Below are experts of layer 5 (counted from 0) of a mixture-of-experts language model. Rows are named router (the router's row for the expert), gate (a neuron's input weights, with its number), up (a neuron's input weights, with its number), down (a neuron's output weights, with its number) and show model dimensions 64-127. Each number is 50 + 12 x the weight over its row's rms, rounded and kept within 0 to 99.
After each expert's rows: "gets" lists some tokens that make up at least twice as much of what it gets as of all text. This comes from a sample of Wikipedia text that the model never trained on. Tokens count by the router's weight.

# expert 88
router:51 56 34 40 40 61 30 69 64 51 49 67 33 46 70 72 26 37 35 61 50 26 37 43 61 64 56 57 39 61 34 66 56 58 52 52 45 67 71 63 33 61 61 75 37 54 23 70 53 50 40 35 42 52 63 30 32 33 59 49 68 41 60 42
gate0:49 53 53 81 58 39 43 59 66 54 56 48 60 43 49 45 46 56 63 49 57 52 48 52 58 62 53 54 62 59 55 39 56 50 41 29 44 53 49 64 41 35 86 64 56 41 50 50 51 47 52 26 53 66 51 42 66 50 54 39 50 50 47 53
up0:40 49 56 49 29 62 46 49 61 55 50 41 45 99 62 57 54 62 50 53 52 49 46 50 49 61 53 50 91 52 49 38 51 43 50 46 74 52 46 57 49 50 69 51 60 48 46 56 46 64 47 48 70 47 75 46 51 46 50 15 51 64 47 51
down0:39 46 22 49 50 84 36 59 50 62 54 60 49 40 00 48 65 52 42 50 52 58 47 49 44 39 51 71 42 61 59 45 49 50 38 49 60 51 48 48 70 51 35 50 46 51 55 45 67 48 47 14 80 46 21 42 32 54 30 48 66 49 50 51
gets: "\n", " |\n", ")\n", ".\n", ";\n", "\"\n"

# expert 72
router:79 64 45 54 61 30 53 49 57 58 50 62 45 57 56 51 66 54 42 67 76 47 29 64 58 46 50 49 59 66 48 47 51 63 46 45 50 62 53 61 41 45 65 58 28 50 15 50 54 49 53 45 61 46 46 33 52 49 56 51 52 18 47 48
gate0:85 50 47 48 46 50 51 63 66 37 49 48 47 45 64 78 45 37 21 56 43 49 47 52 46 65 34 61 38 43 47 50 43 55 50 62 46 38 19 52 22 43 46 46 40 44 46 33 39 56 43 54 53 39 17 80 53 37 47 41 44 44 61 53
up0:60 46 50 46 45 54 51 51 59 42 51 51 49 51 55 73 41 55 31 62 52 51 50 50 47 41 58 77 46 52 54 29 35 60 46 43 36 27 41 66 55 38 36 52 67 43 51 45 48 50 27 59 58 24 51 58 61 48 54 30 49 43 72 43
down0:51 49 52 52 38 49 58 37 45 36 69 56 42 48 53 41 50 50 71 53 72 26 53 51 42 48 39 57 41 45 45 47 50 55 62 49 52 65 49 42 58 49 30 63 51 61 29 49 50 59 44 46 49 55 39 43 65 44 44 37 72 50 42 41
gets: "0", " New", "5", "3", "4", " +"

# expert 13
router:62 54 45 44 41 53 23 44 65 46 53 67 44 55 53 62 31 30 40 41 66 46 29 60 61 64 66 46 40 58 43 59 45 63 51 48 48 57 53 56 22 51 48 65 26 63 36 66 45 42 41 36 63 60 53 31 48 51 36 45 62 43 55 44
gate4:30 52 65 52 48 58 40 56 60 52 47 48 51 51 50 48 47 50 86 50 41 49 49 47 43 76 67 52 54 46 57 41 48 56 50 46 35 41 27 54 50 62 49 68 51 43 50 40 50 79 55 26 44 61 31 51 42 47 45 56 64 50 64 51
up4:57 56 52 73 46 75 52 51 52 34 47 56 17 36 50 47 40 47 50 25 51 53 49 60 35 84 43 68 34 47 59 56 50 79 51 42 47 50 49 75 48 54 46 61 49 60 55 51 58 71 68 52 44 48 39 44 49 52 51 47 51 49 48 55
down4:47 52 33 77 54 23 00 49 59 47 33 61 43 37 43 50 51 50 60 57 47 35 55 47 51 60 50 42 47 49 49 64 50 53 39 50 49 34 41 30 36 48 51 60 56 49 51 64 50 39 44 65 61 52 26 39 53 47 51 29 49 46 32 48
gets: " ", "ordon", " Tri", " Tw", "ED", " myth"

# expert 29
router:53 62 36 49 48 62 50 47 72 41 56 51 49 52 51 65 44 58 31 51 69 47 31 72 54 49 51 50 41 61 33 69 28 59 40 44 48 48 46 86 55 52 57 64 34 45 43 69 54 64 44 35 46 47 66 44 34 39 59 54 62 34 52 39
gate4:79 53 43 55 66 25 50 49 50 48 35 38 66 48 52 74 50 50 50 44 30 47 50 39 41 55 24 21 47 52 40 45 29 52 28 48 39 35 53 51 47 33 50 71 53 46 50 33 49 54 32 42 44 53 43 51 69 24 56 67 60 50 48 43
up4:59 23 44 61 76 45 50 49 58 61 46 48 52 48 49 49 50 51 40 66 58 49 42 52 45 07 58 82 46 44 55 46 38 40 40 42 37 33 37 47 55 58 46 51 44 55 50 57 47 41 51 41 45 50 08 49 37 51 22 19 52 49 49 60
down4:59 49 49 44 89 56 50 42 27 67 72 44 51 46 48 52 38 49 32 49 56 49 55 50 45 46 52 57 45 60 73 52 44 48 63 47 52 63 58 43 59 72 50 57 52 55 50 56 17 47 46 45 60 48 54 66 56 48 48 45 60 69 54 55
gets: " B", " P", " K", " T", " G", " M"

# expert 28
router:66 45 32 56 39 66 25 29 74 41 29 69 40 55 52 48 43 55 31 32 79 40 35 49 73 56 48 46 58 51 37 59 34 53 58 53 62 72 56 68 39 56 57 56 39 44 27 31 62 66 47 58 52 58 60 43 24 54 63 44 63 32 35 59
gate4:45 36 51 50 51 75 48 31 69 50 46 50 53 47 54 30 34 44 52 51 71 30 57 57 46 37 53 54 68 49 48 59 22 48 49 35 26 55 47 48 50 43 50 41 57 52 50 47 24 45 45 41 52 65 49 30 33 29 50 55 58 49 48 69
up4:47 51 44 56 50 52 53 64 39 38 52 74 46 50 48 61 74 71 43 58 45 74 43 48 36 45 53 53 39 44 40 33 54 26 49 52 61 45 51 46 50 53 57 77 44 48 50 54 67 54 54 70 52 60 44 79 54 65 50 42 51 42 37 51
down4:38 50 17 54 68 45 46 54 50 39 61 51 79 62 61 36 72 39 67 48 39 49 68 22 52 49 62 41 45 52 30 72 40 71 40 51 52 62 51 50 53 44 58 55 50 44 69 78 49 33 22 50 59 23 57 25 54 32 43 43 50 47 40 59
gets: " first", " second", "th", " third", " former", " final"

# expert 48
router:60 61 42 48 36 61 49 46 61 56 51 66 50 62 59 50 31 53 33 50 67 45 29 47 40 53 56 34 48 57 38 61 43 88 61 42 48 74 46 58 34 59 80 78 34 80 36 38 41 51 42 52 48 39 59 42 29 32 52 52 60 32 54 37
gate0:22 55 32 42 82 41 51 36 57 54 54 50 27 56 44 62 50 56 05 44 34 50 48 28 54 53 50 50 37 48 33 49 27 50 71 47 91 90 48 32 42 58 62 55 48 49 55 55 41 77 55 65 47 57 46 67 48 22 24 37 34 64 51 50
up0:72 35 60 52 28 53 43 78 31 54 49 55 57 18 51 46 55 77 51 70 50 48 59 60 50 62 48 31 37 63 57 67 33 52 31 44 41 40 28 30 50 45 39 50 47 53 43 49 50 52 48 24 39 51 56 38 47 66 61 44 66 46 41 53
down0:52 51 47 53 53 41 53 29 66 47 50 43 64 29 67 50 64 46 62 61 57 50 70 47 54 51 55 56 65 43 38 17 58 46 54 49 70 65 58 40 52 48 49 38 63 35 68 49 57 51 50 55 25 57 52 59 54 49 41 41 50 58 37 52
gets: " that", " which", " it", " who", " It", " he"

# expert 25
router:57 62 43 41 45 53 50 65 83 42 30 58 40 56 59 62 53 45 53 50 69 47 27 70 63 55 62 41 57 57 24 69 35 65 46 60 44 52 42 52 29 49 59 68 39 48 33 56 54 55 44 54 61 55 75 53 34 59 63 74 39 39 58 44
gate4:39 28 28 55 54 33 00 54 52 51 52 52 90 48 49 53 42 31 22 58 44 47 28 58 48 43 48 34 54 51 56 63 50 36 53 49 54 55 73 42 46 57 46 48 43 23 48 54 57 59 39 45 50 33 52 68 39 58 48 50 50 44 49 52
up4:50 42 48 57 52 56 13 48 74 28 58 51 66 52 49 44 18 52 72 57 54 58 47 46 38 47 42 49 52 46 80 46 55 45 53 51 49 70 31 46 43 53 53 49 35 46 47 42 50 49 50 52 36 51 27 58 54 43 46 36 50 51 63 46
down4:38 50 54 49 09 53 49 53 50 70 38 41 53 36 44 45 57 48 53 50 45 63 37 48 31 52 36 34 49 49 55 65 47 57 59 19 50 48 45 60 44 53 49 50 39 40 53 54 64 51 52 56 63 52 33 24 50 46 74 54 59 50 48 51
gets: "4", "6", "5", "3", "7", "8"

# expert 35
router:62 66 44 51 42 58 45 61 62 45 50 68 53 29 71 47 33 64 45 49 68 49 40 56 54 50 72 39 47 41 37 68 81 77 50 51 34 47 57 71 42 76 53 74 29 50 28 45 54 56 53 36 61 39 65 54 42 36 75 57 52 32 34 40
gate0:41 52 50 66 54 59 52 50 48 77 51 76 36 53 60 47 16 30 56 34 79 41 42 55 43 62 50 28 19 50 59 49 60 50 52 44 35 38 49 50 65 21 60 36 46 51 48 41 52 48 47 47 61 59 57 60 50 57 51 82 61 52 37 29
up0:52 31 45 34 49 03 50 69 47 58 38 42 47 89 42 69 54 57 50 37 58 36 52 47 49 31 48 46 55 72 47 46 47 46 53 60 50 63 41 21 47 56 42 51 51 50 54 69 50 43 35 16 49 44 81 56 52 43 46 39 48 64 69 49
down0:48 53 38 45 51 55 64 46 78 50 68 43 55 46 33 35 50 52 52 45 57 47 44 48 51 60 51 51 52 52 40 63 54 46 29 33 50 49 48 54 47 42 58 51 52 59 51 39 64 48 69 50 54 38 56 66 51 29 63 48 18 55 43 42
gets: " as", " be", " with", " after", " into", " under"

# expert 63
router:69 56 40 53 45 43 54 46 75 39 45 56 54 50 66 51 40 42 36 49 54 62 46 58 57 47 51 34 53 50 30 40 33 54 52 53 32 51 42 58 32 56 64 77 41 49 41 71 47 44 20 37 34 54 66 51 35 32 78 56 46 24 41 45
gate4:52 49 63 55 49 49 50 54 43 49 52 58 51 55 50 50 27 50 72 53 51 36 48 50 53 48 39 54 30 50 60 53 21 43 64 50 74 34 99 34 38 56 51 51 51 52 50 40 62 43 49 28 51 36 51 44 52 49 52 39 42 48 40 51
up4:47 57 66 62 51 41 56 50 37 48 51 53 49 60 42 51 14 49 55 53 52 34 51 90 81 42 54 40 25 52 50 75 21 45 79 39 80 35 56 46 27 68 54 50 46 48 50 46 52 51 47 46 42 55 76 50 53 51 55 49 41 50 30 44
down4:50 52 61 26 54 39 88 50 51 32 67 78 49 44 49 50 45 50 50 50 51 53 50 34 50 46 50 35 49 50 58 33 67 52 50 54 56 58 24 49 22 67 52 44 44 50 54 44 66 63 50 49 88 55 45 54 62 61 52 50 48 51 71 63
gets: " to", " not", " also", "ly", " would", " well"

# expert 45
router:52 55 32 55 47 31 37 46 68 45 62 52 24 48 75 45 36 26 44 51 73 48 33 51 46 48 35 35 48 57 42 50 59 65 61 54 43 67 74 72 28 46 61 59 39 41 35 79 60 64 47 52 43 57 77 45 43 33 49 64 52 45 38 43
gate4:47 48 36 40 37 53 50 43 65 46 49 53 72 49 50 50 30 18 53 39 46 62 52 57 41 51 44 51 42 57 40 71 51 57 50 55 51 49 62 50 51 47 50 47 50 47 49 49 62 34 52 50 76 63 34 42 49 50 60 64 38 31 59 47
up4:49 64 53 83 66 59 49 56 59 66 36 69 49 30 52 56 41 64 57 63 40 58 39 56 48 58 47 30 53 56 69 34 72 48 32 50 49 59 61 64 16 53 54 61 39 50 50 53 42 50 49 50 48 73 51 43 58 50 60 48 49 49 65 47
down4:36 80 43 84 55 38 54 48 82 27 45 57 50 52 45 36 42 33 54 58 20 76 53 57 51 46 43 36 49 43 42 56 65 50 59 51 41 54 63 57 25 63 51 46 42 42 52 50 44 61 46 42 55 53 54 35 80 38 62 53 60 59 52 44
gets: " |", " -", ":", "–", " –", " /"

# expert 32
router:52 57 27 44 43 57 36 64 78 51 40 50 39 38 51 47 50 31 35 45 65 42 22 61 53 55 54 43 55 49 34 70 60 74 60 74 40 57 55 74 42 68 64 80 51 65 43 60 60 61 48 51 55 59 59 44 34 31 52 57 59 62 45 50
gate4:59 49 53 52 55 99 57 52 47 51 62 71 46 50 65 44 33 49 63 65 52 50 36 24 62 69 48 55 51 50 12 51 40 47 73 36 63 28 51 41 23 45 39 50 49 48 52 49 70 50 39 42 50 68 58 50 34 27 68 70 48 48 61 47
up4:39 40 48 49 56 42 50 50 52 45 58 47 74 60 70 48 64 17 49 51 43 59 51 43 48 48 58 31 35 29 51 55 49 50 50 57 43 62 45 55 66 56 36 48 64 51 48 65 38 18 51 50 49 49 32 52 37 54 48 52 63 51 50 85
down4:08 43 67 57 55 47 48 22 46 55 84 53 46 63 70 32 46 44 56 41 46 77 37 68 54 57 49 32 43 71 71 48 48 61 54 59 49 53 80 80 49 28 53 61 32 39 39 54 30 29 34 49 49 39 56 51 33 43 41 55 54 49 40 60
gets: " |", " (", "\n", ";", " –", ":"

# expert 11
router:63 55 46 47 61 51 50 41 35 27 47 79 43 41 62 40 45 25 49 57 73 43 44 72 53 65 58 53 47 62 45 35 35 64 34 40 51 54 61 86 32 51 56 37 47 54 58 56 51 59 55 60 45 43 52 47 16 51 61 58 59 53 48 38
gate4:58 58 45 50 50 39 40 50 42 48 55 43 26 59 57 52 55 72 36 57 51 50 56 47 53 70 51 77 55 53 47 54 50 51 51 51 26 53 28 59 52 59 56 68 50 47 55 55 42 50 58 56 26 49 38 49 32 51 48 49 50 50 64 48
up4:50 35 19 53 51 35 48 57 48 53 52 43 41 43 47 49 81 43 50 60 38 45 63 37 43 16 51 66 54 50 41 49 54 73 50 49 30 50 65 50 66 60 65 54 43 50 50 50 39 47 56 50 39 42 45 47 47 52 64 59 47 46 60 51
down4:30 60 50 40 44 50 48 58 51 52 45 43 50 48 47 53 45 48 64 10 51 66 42 53 55 46 46 55 57 58 50 52 39 15 73 31 53 58 62 39 52 54 58 35 43 47 46 42 51 36 56 46 44 59 57 45 47 60 37 54 43 48 66 67
gets: " of", " for", " on", " between", " about", " in"

# expert 62
router:43 43 40 48 46 46 53 36 60 39 54 56 44 68 45 53 34 46 38 48 52 45 40 69 61 65 57 17 45 67 35 59 29 66 58 63 50 56 57 41 35 55 54 60 41 60 58 50 37 40 46 52 54 53 58 45 29 52 45 55 54 14 51 61
gate4:15 53 52 48 47 62 59 76 48 50 33 42 27 50 54 41 39 73 57 51 44 50 61 43 50 64 41 82 51 54 41 30 58 50 70 63 58 68 40 54 25 53 47 43 51 59 52 50 49 50 35 42 55 60 54 39 50 34 61 49 49 52 93 47
up4:20 50 40 43 43 51 38 43 50 46 42 52 33 76 43 51 50 58 82 29 48 51 55 46 47 68 51 63 44 50 65 59 67 52 50 48 75 51 28 43 50 54 70 45 46 35 58 45 51 51 47 50 52 51 55 59 54 53 51 49 68 50 56 51
down4:49 50 55 51 68 56 45 34 80 50 46 53 38 46 34 69 50 49 49 46 59 48 61 46 46 61 50 53 50 24 49 48 61 49 52 37 58 44 50 44 38 60 71 50 40 56 52 32 51 57 50 82 52 52 26 41 53 55 48 56 73 51 61 56
gets: " the", " The", "The", " its", " their", " his"

# expert 76
router:69 50 31 46 37 38 50 56 54 48 43 61 49 57 55 50 54 69 34 44 73 51 45 65 61 57 40 42 52 59 42 54 30 69 43 59 49 50 49 64 20 58 56 71 41 67 35 70 41 62 39 55 53 42 46 37 37 46 56 56 47 60 56 66
gate0:44 53 43 50 56 22 53 76 61 50 72 46 51 29 47 49 45 58 49 60 73 50 51 50 41 63 45 42 54 50 39 49 52 70 46 54 51 53 69 57 63 52 50 51 48 54 50 38 29 53 37 51 40 64 60 51 51 66 80 50 74 41 53 48
up0:63 74 48 57 54 59 68 43 45 53 60 46 53 37 43 41 51 47 41 52 57 54 47 47 52 60 48 49 58 48 46 41 76 53 44 56 64 48 42 51 49 39 40 36 22 49 52 41 43 57 51 55 51 48 50 47 68 53 69 35 54 50 51 26
down0:50 37 44 52 55 47 73 27 36 68 60 60 31 24 55 64 52 50 63 55 34 64 57 63 51 61 72 41 57 50 41 51 36 50 49 44 53 44 58 61 50 48 54 60 29 52 46 18 66 41 34 47 45 56 51 51 38 33 35 56 63 33 32 36
gets: " |", ";", " Candidate", " /", " —;", " –;"

# expert 56
router:63 58 46 54 35 54 49 37 45 39 37 71 48 38 66 67 51 44 31 50 78 43 36 65 53 73 43 45 59 43 42 39 50 67 47 56 57 55 74 54 26 66 47 70 39 57 53 52 63 43 44 44 45 55 49 42 52 43 58 70 48 30 59 43
gate0:55 49 51 49 42 61 76 77 39 36 50 47 42 42 48 06 38 53 52 40 75 50 47 52 44 36 83 65 65 47 62 57 58 44 25 46 62 57 47 47 60 63 32 67 58 39 46 55 79 55 51 54 51 44 47 51 79 55 51 72 48 72 48 49
up0:38 54 49 49 47 70 49 56 48 50 48 56 97 59 10 55 43 66 75 51 55 48 48 47 56 48 56 47 55 54 37 49 65 49 34 45 48 35 52 61 43 43 39 51 54 51 47 54 97 44 50 47 42 57 62 51 48 66 48 23 56 48 45 38
down0:52 74 85 42 22 50 52 45 61 30 58 61 36 47 39 51 52 53 58 49 52 54 51 59 39 58 51 38 53 64 67 47 44 67 41 67 31 50 50 57 37 49 40 58 49 50 54 54 44 57 33 40 71 44 53 53 71 37 50 55 69 52 33 47
gets: "'s", " the", " of", " The", " his", " her"

# expert 39
router:52 58 31 41 48 41 43 56 65 43 53 61 42 55 63 64 47 50 31 48 80 39 48 64 52 58 55 33 56 45 25 48 47 82 51 71 50 65 51 63 37 66 39 59 42 44 21 66 54 61 25 33 47 65 74 55 43 50 54 65 62 50 58 49
gate0:69 67 46 45 46 45 59 44 36 45 74 74 51 44 48 60 72 59 52 54 50 27 45 44 52 52 60 52 48 51 53 50 42 65 53 57 51 59 43 53 49 54 34 70 46 65 41 29 46 38 62 52 61 37 69 56 51 53 51 73 56 37 35 60
up0:29 51 52 54 49 52 43 51 76 58 59 45 51 62 46 77 92 56 57 48 52 42 77 48 64 58 31 51 56 52 53 58 49 66 51 50 45 73 99 57 46 52 46 53 70 46 33 49 51 31 36 38 51 48 58 66 55 52 48 67 53 52 48 52
down0:43 20 36 68 38 50 50 57 53 37 31 57 53 55 49 50 50 30 79 52 45 43 62 51 44 65 54 46 53 86 59 53 42 52 28 51 57 38 61 41 39 43 65 49 46 49 49 52 48 52 32 60 52 81 63 43 62 59 48 47 40 50 52 45
gets: " –", " -", ",", " |", " (", "),"

# expert 16
router:59 52 31 58 49 64 35 57 67 34 54 57 49 51 58 52 50 54 36 57 62 31 37 71 53 55 60 64 51 53 39 50 36 66 55 59 42 55 54 69 44 59 61 59 24 56 10 54 51 59 28 46 54 49 74 34 39 47 42 72 75 50 50 42
gate4:42 47 44 48 68 48 52 13 53 51 57 44 51 29 61 51 72 56 47 46 48 50 44 48 60 25 50 44 26 57 56 66 46 50 39 46 50 48 33 50 53 50 53 56 39 51 41 73 61 79 49 55 51 48 46 77 49 43 57 47 39 50 39 49
up4:60 50 74 48 31 60 50 54 39 41 50 43 55 52 34 44 51 55 49 64 58 40 89 56 39 50 48 63 46 49 67 49 20 49 40 56 69 50 59 45 49 51 52 53 33 49 47 59 47 59 99 55 57 39 32 58 52 40 24 42 43 56 61 48
down4:50 49 38 50 54 49 50 50 51 47 63 43 50 55 70 63 44 60 58 47 40 50 50 24 58 50 52 46 26 47 62 59 49 41 50 46 29 46 42 90 50 52 38 43 30 48 51 51 66 42 49 33 85 56 48 53 57 37 43 68 44 55 69 49
gets: " was", " is", " were", " are", " been", " had"

# expert 36
router:44 63 56 58 45 56 33 75 74 38 32 61 47 43 79 39 34 52 33 56 73 33 36 49 50 44 65 50 47 47 36 63 37 61 62 53 39 36 47 70 46 55 57 76 26 43 16 62 70 75 29 39 56 52 61 33 32 50 41 61 51 26 49 25
gate4:39 50 61 61 59 61 50 50 69 48 42 48 74 55 45 53 50 48 41 52 35 49 53 75 49 50 47 81 52 34 53 50 42 45 61 50 43 58 58 61 40 43 41 50 35 39 50 54 55 24 43 41 57 58 58 48 50 53 52 49 51 50 53 37
up4:59 66 27 36 30 70 52 46 54 45 36 49 39 68 70 32 33 72 48 55 58 54 54 51 36 55 52 39 25 54 58 51 58 51 52 45 52 50 53 36 52 55 49 47 55 50 52 63 52 47 62 55 36 47 62 57 54 35 49 22 53 52 68 43
down4:52 48 49 22 46 51 43 22 65 32 48 79 42 51 53 47 53 50 46 45 29 41 68 62 53 50 62 13 50 43 22 46 84 44 50 52 61 50 31 45 48 52 51 50 61 40 35 34 48 35 88 30 44 52 49 47 52 50 50 43 55 52 50 29
gets: "5", "4", "6", "3", "8", "7"

# expert 92
router:63 61 47 49 48 53 33 62 78 25 55 51 59 58 64 49 42 41 54 45 54 48 31 51 51 63 53 47 37 65 51 60 37 46 26 46 42 38 36 68 49 65 58 48 32 59 07 77 58 67 37 40 46 59 53 30 14 42 51 66 58 51 33 46
gate0:52 50 43 47 22 53 43 59 67 48 54 61 51 27 50 58 54 30 45 43 46 39 32 44 56 66 52 50 47 44 45 54 53 43 66 27 49 46 63 38 49 55 62 49 62 41 52 52 52 55 49 56 62 51 61 38 53 57 48 55 36 57 91 54
up0:39 52 55 47 72 56 73 53 50 56 50 44 31 50 38 50 51 60 39 40 47 32 57 62 48 37 50 54 52 55 64 36 35 75 41 61 49 61 46 47 30 45 50 40 50 49 48 41 58 43 31 65 52 50 46 50 56 48 27 51 40 44 39 50
down0:44 58 48 57 63 17 46 48 51 72 50 65 59 58 49 52 36 76 51 52 55 53 63 46 46 49 47 59 40 19 46 56 48 48 36 27 52 36 67 51 51 42 08 71 51 68 68 51 37 48 49 50 37 43 55 51 55 60 50 53 50 38 71 46
gets: ",", " (", "),", "\",", "—", " ,"

# expert 38
router:57 64 56 65 48 57 45 60 51 43 54 62 44 57 68 51 55 54 41 54 69 26 32 68 42 49 53 49 62 85 29 61 33 53 50 41 44 49 51 57 44 59 45 71 37 57 58 68 54 65 35 47 53 35 61 40 35 44 42 45 55 06 39 57
gate4:71 37 63 59 63 43 60 46 59 47 46 50 63 54 72 73 60 55 41 41 68 54 61 74 52 49 51 73 50 44 32 33 54 49 44 60 44 57 39 59 69 40 85 63 50 51 55 36 54 70 48 49 58 44 28 54 49 51 62 55 47 36 54 66
up4:45 61 53 45 50 21 50 58 33 50 55 34 51 47 50 51 46 65 51 45 32 49 48 49 51 54 50 60 47 52 63 41 53 54 59 46 48 57 47 49 24 45 39 46 35 18 54 45 53 66 51 34 60 74 71 48 77 52 56 55 55 55 27 50
down4:71 51 54 50 60 53 49 41 48 43 60 47 33 49 55 43 50 52 52 53 50 58 24 52 58 90 61 09 44 73 35 50 47 46 47 30 48 51 45 59 13 33 70 64 51 50 55 58 72 53 41 61 51 49 46 57 50 74 45 51 29 42 47 34
gets: " the", " his", " a", " its", " this", " their"

# expert 21
router:63 52 42 53 65 58 39 55 58 62 38 62 42 43 54 56 58 46 42 69 65 56 32 64 54 48 57 33 66 58 35 53 37 56 43 39 56 64 70 62 28 55 74 63 34 62 21 60 46 54 41 48 50 62 32 34 43 51 44 70 44 04 58 45
gate4:43 42 38 48 01 47 38 49 29 51 82 45 42 59 76 49 50 31 55 26 61 40 47 50 31 50 58 53 28 56 55 58 49 50 50 54 67 49 26 57 37 19 47 36 57 44 50 47 62 93 37 64 32 60 52 40 44 50 60 49 50 56 54 51
up4:30 54 45 49 43 46 40 53 51 57 76 49 55 60 51 52 45 51 38 49 63 42 51 29 44 47 56 52 46 66 95 53 49 40 49 40 84 56 15 69 71 52 58 50 46 49 52 77 41 48 60 28 47 53 37 50 22 52 50 47 53 51 50 50
down4:49 57 29 34 59 58 43 47 48 65 41 57 52 51 61 69 41 52 65 52 69 51 52 51 49 49 53 45 76 50 22 48 58 49 52 45 59 51 66 49 47 59 57 50 56 62 48 33 55 13 45 42 36 51 54 58 39 74 46 37 37 50 44 62
gets: "0", "5", "7", "6", "4", "8"

# expert 95
router:67 52 31 55 52 46 46 42 65 49 44 58 43 44 61 37 41 42 48 36 64 39 41 71 46 52 64 33 70 70 44 60 55 65 33 49 50 57 49 58 32 56 54 59 12 46 11 50 52 68 43 55 62 47 42 49 26 50 65 56 51 30 44 44
gate0:63 47 45 47 26 38 39 58 50 47 65 46 48 55 37 52 17 35 41 46 52 46 53 66 56 57 53 29 78 49 52 49 59 48 50 48 36 48 47 51 54 60 52 50 41 36 55 55 72 72 46 48 52 50 47 51 41 53 52 80 44 49 10 31
up0:51 48 47 61 26 47 49 44 49 48 45 39 50 55 47 48 51 52 33 49 61 41 36 37 47 45 49 42 51 53 65 50 42 51 77 50 22 40 58 50 42 41 50 49 46 53 49 50 49 50 53 45 55 33 49 50 44 49 44 25 50 50 48 51
down0:44 42 52 45 59 42 69 45 50 52 54 62 56 44 51 53 50 53 39 50 50 49 61 52 51 35 52 78 60 58 62 48 52 47 40 53 48 49 50 53 68 40 14 80 34 30 66 50 52 52 46 62 50 50 44 63 61 64 51 57 59 63 51 38
gets: "1", "2", "3", "0", "4", "5"

# expert 70
router:51 59 52 45 43 55 51 62 58 26 37 79 38 40 57 39 43 47 31 58 65 38 24 60 47 57 74 42 47 52 47 76 35 63 40 49 56 69 69 64 51 54 66 55 35 44 30 67 58 53 29 46 56 47 65 46 42 55 57 64 64 43 61 32
gate0:99 34 52 51 52 50 58 55 57 50 39 45 50 39 56 41 42 52 51 76 41 43 46 46 56 35 50 24 51 50 53 76 45 50 46 47 42 37 49 51 59 53 56 53 53 62 52 41 52 57 45 36 28 38 50 41 25 66 34 55 53 44 42 54
up0:85 39 47 62 47 53 68 55 52 50 50 51 47 53 58 44 46 42 49 67 50 57 48 52 48 46 43 34 49 61 59 50 49 43 44 46 51 42 51 46 90 50 62 43 53 54 51 48 51 64 39 34 54 55 57 32 32 47 45 71 56 51 45 50
down0:50 62 49 41 47 51 60 46 51 58 54 50 58 49 25 48 55 84 74 51 49 40 50 50 61 67 49 45 70 22 51 55 41 61 48 81 51 54 60 78 46 43 52 50 42 53 91 57 57 68 45 65 46 49 51 44 52 40 61 45 53 67 51 56
gets: " A", " I", " D", " B", " R", " E"

# expert 59
router:81 55 22 61 53 56 34 49 56 40 47 61 46 51 59 51 44 33 47 55 63 41 42 57 52 56 40 46 44 67 37 61 48 71 35 42 56 59 60 50 33 56 57 83 39 56 29 64 42 66 32 42 53 56 57 23 29 38 61 50 43 41 46 52
gate0:44 59 50 55 65 51 46 52 23 55 48 53 34 51 56 54 50 49 43 67 85 50 60 44 62 48 59 52 51 60 56 56 13 53 49 50 50 56 48 33 57 56 37 46 51 49 29 56 37 65 67 43 36 42 60 57 53 56 64 49 60 48 30 49
up0:51 53 51 26 34 46 29 51 55 59 63 47 62 49 48 60 41 53 43 59 52 41 46 44 52 65 45 49 49 47 75 42 72 50 34 56 61 41 46 47 61 55 79 54 51 49 50 57 49 72 53 58 35 63 43 51 60 50 52 31 45 55 32 47
down0:56 55 49 63 49 47 39 73 33 51 53 47 49 32 56 28 37 67 59 64 49 52 65 38 65 39 44 41 57 30 49 49 51 30 60 54 38 27 41 56 50 43 51 75 50 33 33 51 51 53 64 54 54 51 66 58 49 29 96 77 43 33 55 43
gets: " |\n", " ", "\n", "|---|---|---|---|---|---|\n", "|---|---|---|\n", "|---|---|---|---|\n"

# expert 44
router:42 49 48 51 44 65 35 53 63 48 39 54 40 22 61 53 64 31 56 63 63 51 21 79 54 46 46 72 65 50 41 59 24 60 42 62 47 61 41 66 39 59 69 66 23 31 29 57 69 71 33 40 55 47 49 47 39 36 60 79 59 24 55 52
gate4:41 49 51 57 11 43 42 47 73 50 76 32 57 57 51 46 58 45 51 51 76 76 45 51 46 64 38 62 61 64 54 50 54 50 52 49 51 28 53 64 35 67 51 50 53 51 56 51 52 57 16 32 45 39 16 72 80 48 38 52 60 50 42 20
up4:52 49 39 45 53 49 62 71 55 61 54 46 51 51 51 50 54 80 50 35 72 65 55 52 49 44 50 52 61 54 35 43 51 51 24 51 54 52 51 50 46 43 66 67 51 47 50 50 55 57 44 11 64 53 44 62 55 50 51 57 31 48 49 49
down4:88 49 50 70 31 38 49 50 37 42 77 44 43 76 54 42 39 11 49 58 31 39 47 50 49 52 47 62 58 62 78 57 43 53 35 37 57 38 48 44 72 50 38 49 58 45 51 61 50 50 49 51 58 45 17 62 47 61 59 46 60 55 52 58
gets: "5", "6", "9", "0", "4", "7"